Experts of a small language model.
Size: vocabulary 4096, 11.6M parameters.
Training: a variant of SOAP for the experts, 338M tokens.
Below are experts of layer 2 (counted from 0) of a mixture-of-experts language model. Rows are named router (the router's row for the expert), up (a neuron's input weights, with its number) and show model dimensions 40-79. Each number is 500 + 50 x the weight over its row's rms, rounded and kept within 0 to 999. Numbers have three digits each.
Before each expert's rows: a language model's description of what the expert responds to; "mostly gets" lists some tokens that are sent to it at least half of the time. This comes from a sample of Wikipedia text that the model never trained on.

# expert 30
Headings and word fragments. Section-heading == markers and mid-word fragments following an initial piece, such as Ch-all-enger, pec-ul-iarities, new-sp-aper.
mostly gets: "==", " Comp", "°", " Val", "See", " poss"
router:512469518516609536477519443534476466430526439554581575477494446469510379470490407443420519468509524429496490527512472501
up0:532543556497489513427564436393537512470521536517468499453517490526426487531474470588561540450524408509444473532391462560
up1:517453508516552552464479572557558467534652436515568483503533500474522512480454515523445490606503505521500550427518430491
up2:408484526490541383548502373474449563385504458569469524427488468503605462448491515451513490506501525544552519539568466453
up3:474457586498549486502508497479557583522518459449441517569547530527437465613471525525507559581472471580449381486585504499
up4:421461516435463532571515345422470485555610430493539432508469553453541468462421471561451595580491419438512483452490531494
up5:440584516503462533455546500463533475508515419520388514456503512542530528443464507523565540554474457538484461467576581547
up6:493489497482581533444499504467448496490568540508483431454465511502396548518470568507422556515481498418508500588536465470
up7:464528582482537535479525548475557475402520428498498543515510439464479520541444516565498534529499571486505489432429439475
up8:596524449507508532447596450503487506474452463509540534585403544446526519450445448533443509528482555462488443464464535648
up9:515454611393427590428477536460550525518554567540426493497497534419510513487470459533546559542502548465485455547460512432
up10:475541512492508526536527495524497518458554396473457437502539513566473455562397424523474461394551503493496461495445484623
up11:440485530510460507379486453479445563503495489443534461470453547452520539370443527581498484473502474545529546474513517519
up12:488408494382467482459485512468495572419465440447526553469488447457422489606425451568522417486476527496448519510468488513
up13:533489546461499520544541503569408465413464429502531459396452506548463527463559486522341538415516489498462407430522545526
up14:487531429506574467545504487589562471414614539565447500460504477463461501571434480499420494438556493486572388508567427551
up15:491428472495446529612541410475507515460565552525515597507494515469557520515568556475499480564452485474471522455476528438
up16:483536506350560478561485578453440540449521456563466505437508437469513536542421556449485405509537488484527570597409533540
up17:393476457550478511522492467538496584453503433471556601403455442465545531507582445508449570554443559512422510483555537509
up18:489530492484540552505473482448536535467529488502427577607506477580432466500548430506557445533414467477481493520424504542
up19:494473623579549543538576513501552480467525574447565515546464554493502490501525443470475487544463528536522493532534390545
up20:494472521525529596464574468442448536481454417462541513479505446493453547558539490542351480465527536530508417409474548514
up21:509453497581484470349557552489532525557548462416453459470591441469528464563511526514512523465524424526532406542518468509
up22:494512523538529550539574519521514573504495600527490586491461566542421498499557380575493470652514530398544424542517604542
up23:475543502582489464495390454570480550422547501619529509530506452444425537522487450500489497460515539454531519507393561507
up24:488428478464475501467435515519441533580442547498592459416489533550449402529483466604425518427505532496493499476446464392
up25:498423525409501566515610547479473529545529549435471461562450453446504436519564469533516535550515510474402496445445433558
up26:515452555460497602483486511527457468508456451406599497442432425402449528540614517567487576567476549502564549449463485405
up27:480450435515584407503478485556547554471570573528541493444476519538507470576492507488470480494507515494539529491462473478
up28:502565533586582408475458430550445462357521516490461450506513464544510528500468397585526491480470525527588523497497521492
up29:477578366417487419485511508389485563506514436533593469463473532490481502492467497464409533480545525527507416460485458593
up30:493440499505516485504495517429507519512508428532522530539522439516456339396370440464536438528508541468545488401516378553
up31:477434488469492468530452492457484546531533486507500496552462539477471541434502494482479437478530416519532460433532451553
up32:431467426479521507501464532551417496437557466568430457500433455496446390529469503460534607446523428481592424485451471466
up33:563488416461548560413464426471489524581452452611532427538490566501573616440431472508493539503542442448623519534561526492
up34:454514497555452557445548523450512459551465377438613576567404521449473481507483436498520607478480541545571602452516462539
up35:463449545503514461493497524535532503541537561395413430428489462486407406566486445513597550459531527530442502567483436530
up36:512420492474520505531484471441456525408561528569489563536507529499452452459499577497515455476500506443514497488586510471
up37:538450524458488537416571450489529537540542511529487489523475485414465459462536521419494575595530514517504543488489515593
up38:489595594450487486493517519531496532471573464505609507524517486447477371516506537492595480552561509507511420541431434439
up39:478482461449434596425520532395498483487500491543601573482518504572494392557514568484535559567469467534529577401631419511
up40:488439460409528609466503439501488424509447506382481500465481502475530460472468494519568502487504528452531412458610471453
up41:451555567478503437536523490464529601514525462508464573463399442478441405571611469585652486450521498509499596453413515598
up42:537526493468494416452519455497554552530485525478518484366574526460386569586472431489443553563555520501555480422483476496
up43:432487452456444569481487526528572528574443445549411466453525523545489461443502471425506522537467462518504447479532493588
up44:473551518605520474406549538529473587436585407414518454556390517478501483431564556436442519403510480543450494470447498604
up45:472463466456503586541570507421485452395474432529454554527370573541476429574485438524555496515500549442522564448418435512
up46:509482408361528517534542512469449505454508472461474500450482504498604500440501469603399564524440564483578530565517532566
up47:477481452538508563582485540518519519561520567569510512480516528471469444548503497533467641414516451582532506520445477546
up48:468509528503455498397585412506549435522521542629554516527521582543419568533497496569534430516514519528552502409605495499
up49:489464547481452468441569404499575484577521567455453466518488413460444452519494452482502603412573484517545516394482482509
up50:414450589501522421539546498505432497499588447499536456496433530543481521509574461488536499417408476548455502518551471413
up51:457443538540501460554479482423486474457450470552493480387498446474456526423548480438489474507457547504515559449402433471
up52:403451428484437496559532499455551521481610515526581599557554511460459558484405451558526555616485539478512419493502523497
up53:528475482416538555501435496504429574510487477524531567466476603568588489521509431542596469573523423462455536459567463493
up54:508472581535439544521514476504484540557439476486498380444504449486557399503577425512469528545516530453484490457474527445
up55:450449543441521452537505465504498413514611520497541480593484527428616462502448566489502534425508469496500575477492455555
up56:405481515514460523484376489494512537461507547507388515539538334569510530483557445586595497483571506502449484422547477502
up57:503523543494536567468505474572546514481561430492567496581563540427452462491484576478485422354476483477511426458524475415
up58:574508515553478497423539443479454493501454495497582579559585564487488554474493556533493549662497513456423477549476508544
up59:557542488434474468429598484470484499402534434505474502490515558589396513469479491498503483423422536507501516499532479494
up60:484475503450518548574555348434453475494457501463517587459516389559531485532485493507519422456426524493508503466516529513
up61:475521555568450415457455451493490581494544541569469541435420505458485540460501463456541509400470434359494392502487469468
up62:397516526489460506537519363519480518397551594502461495463472499566551442429432521524480506550497525531474540449507519578
up63:529503521540516481565572540490504425435569514544461483511511534507439518459535543404459458504526462478522629413490530424
up64:475378479526499471575577435559597488565521462577560559477491524536479466461433439524550542446537481566572508435576472438
up65:448473533421502488525514475550522569492462418358430482475541517459538452469502460520616463515467585439446435567628470421
up66:495502469466398462446458496475478475523541494462405465502511522523440545452486488470558529438502454448512559425442482564
up67:503499509572475469453447522540450487472429500593596522504594579523532515398569607473444518420461471464499458384603505512
up68:473500496508416516519494491534492498422541449473565545597479495463403542494417460512498509513578508592503559442428603381
up69:551497469450478522490503490531461585531423449414512551479558558601464617521493498444377489422463499593459554467499490561
up70:508444450475518543640468481466523539509492508448503617488515407493475573442495530442375440461483612447504547496554596489
up71:563443432441512447533557535510457413457445482589425461552419516462453583609488566503495418507490424469474532502430501495
up72:494531489400495398482467407556530517521539433458524525516510593490559542562539530494536574458401577380513522550489497438
up73:432545484458454583492456537514474525488485483441486513472507471446467486492498608479553493527499553423496521447469466453
up74:531497495464554576481481570530555566452550473488501566519474534447569525481460527548484551499558483474560417497512614591
up75:485457491517477571513427463476449531511419470456458414473506505522479414454465427521523474494553394570542555433519432645
up76:473466428477458488554377611549521501449468482533426554480522353453564455517526477471482451524496492392539483446409466486
up77:413490592548434567493493413510533504465561463501517536530434629504465496526513557444484524483580460402568563541491509510
up78:475520514537508528521545471486454528450514616631525441464506596430366479572614446497456561439574579472560500468533530521
up79:490462463484550538547541560542497521494570513522390483544461476567512475529444510411510564612432472498470418513497510611
up80:542528438468547523456426481420545617445542459484560511516531423419574545432532432460583596507522579430493445546603516551
up81:493514539490528540613464438458463558408481416419512464509531474559520505513485459481525510516468509535403407465524562494
up82:463481493544473538518511511469578489545491495473433505584465522500493528526561481458500525500461487523541520605493482453
up83:524561479581520512511516526460533558526579423535509463543533553439510590539510378497558558465504521542510509502501511468
up84:494538534479520522458443493498505506473604463611622480535406506438456491526462452552525454580507533605465523527492566410
up85:521531484484452514486528372532475462600581410597512548455452505367479531375506468463494504549494546495479508409513556518
up86:542438485509480487519455444539602471469545546435518516498474543496498491559651525469384445457446577534528459346510584534
up87:459456474538491496509386446541523522553554492465488417426509440433467521473516480388540513510458555501518464551581481527
up88:490550554541466499490626583551451584430462506513455586475485455418496426581502440452497439410448624466344411468467504483
up89:408545503421561497472461495473554512420546517600451569535547518557462518475563470424407597539498414513488520469470419536
up90:451500500474514445500523553475475509481602475527514496523480546497561492458493543536493423494479479457579463494644518489
up91:582470521475514475567544465548537418465451513653447552425513512517512473518591430472471411458510487564507503464508584486
up92:455393454598518519511550590523531531440517477498463584514526440530484488496501555564539433465524429393546472485510532489
up93:574460594402562529474482468501483502543565441480574403509555451554525517537406440557465555518507533495511353516546509438
up94:552403527579470503531493499535501361477558493572482469523441451485463430513520434467519497480488529524485531474496579437
up95:553466464579509458446544467527448493461538469566636497517450481408480477529564557426497547576549509481487433568497571536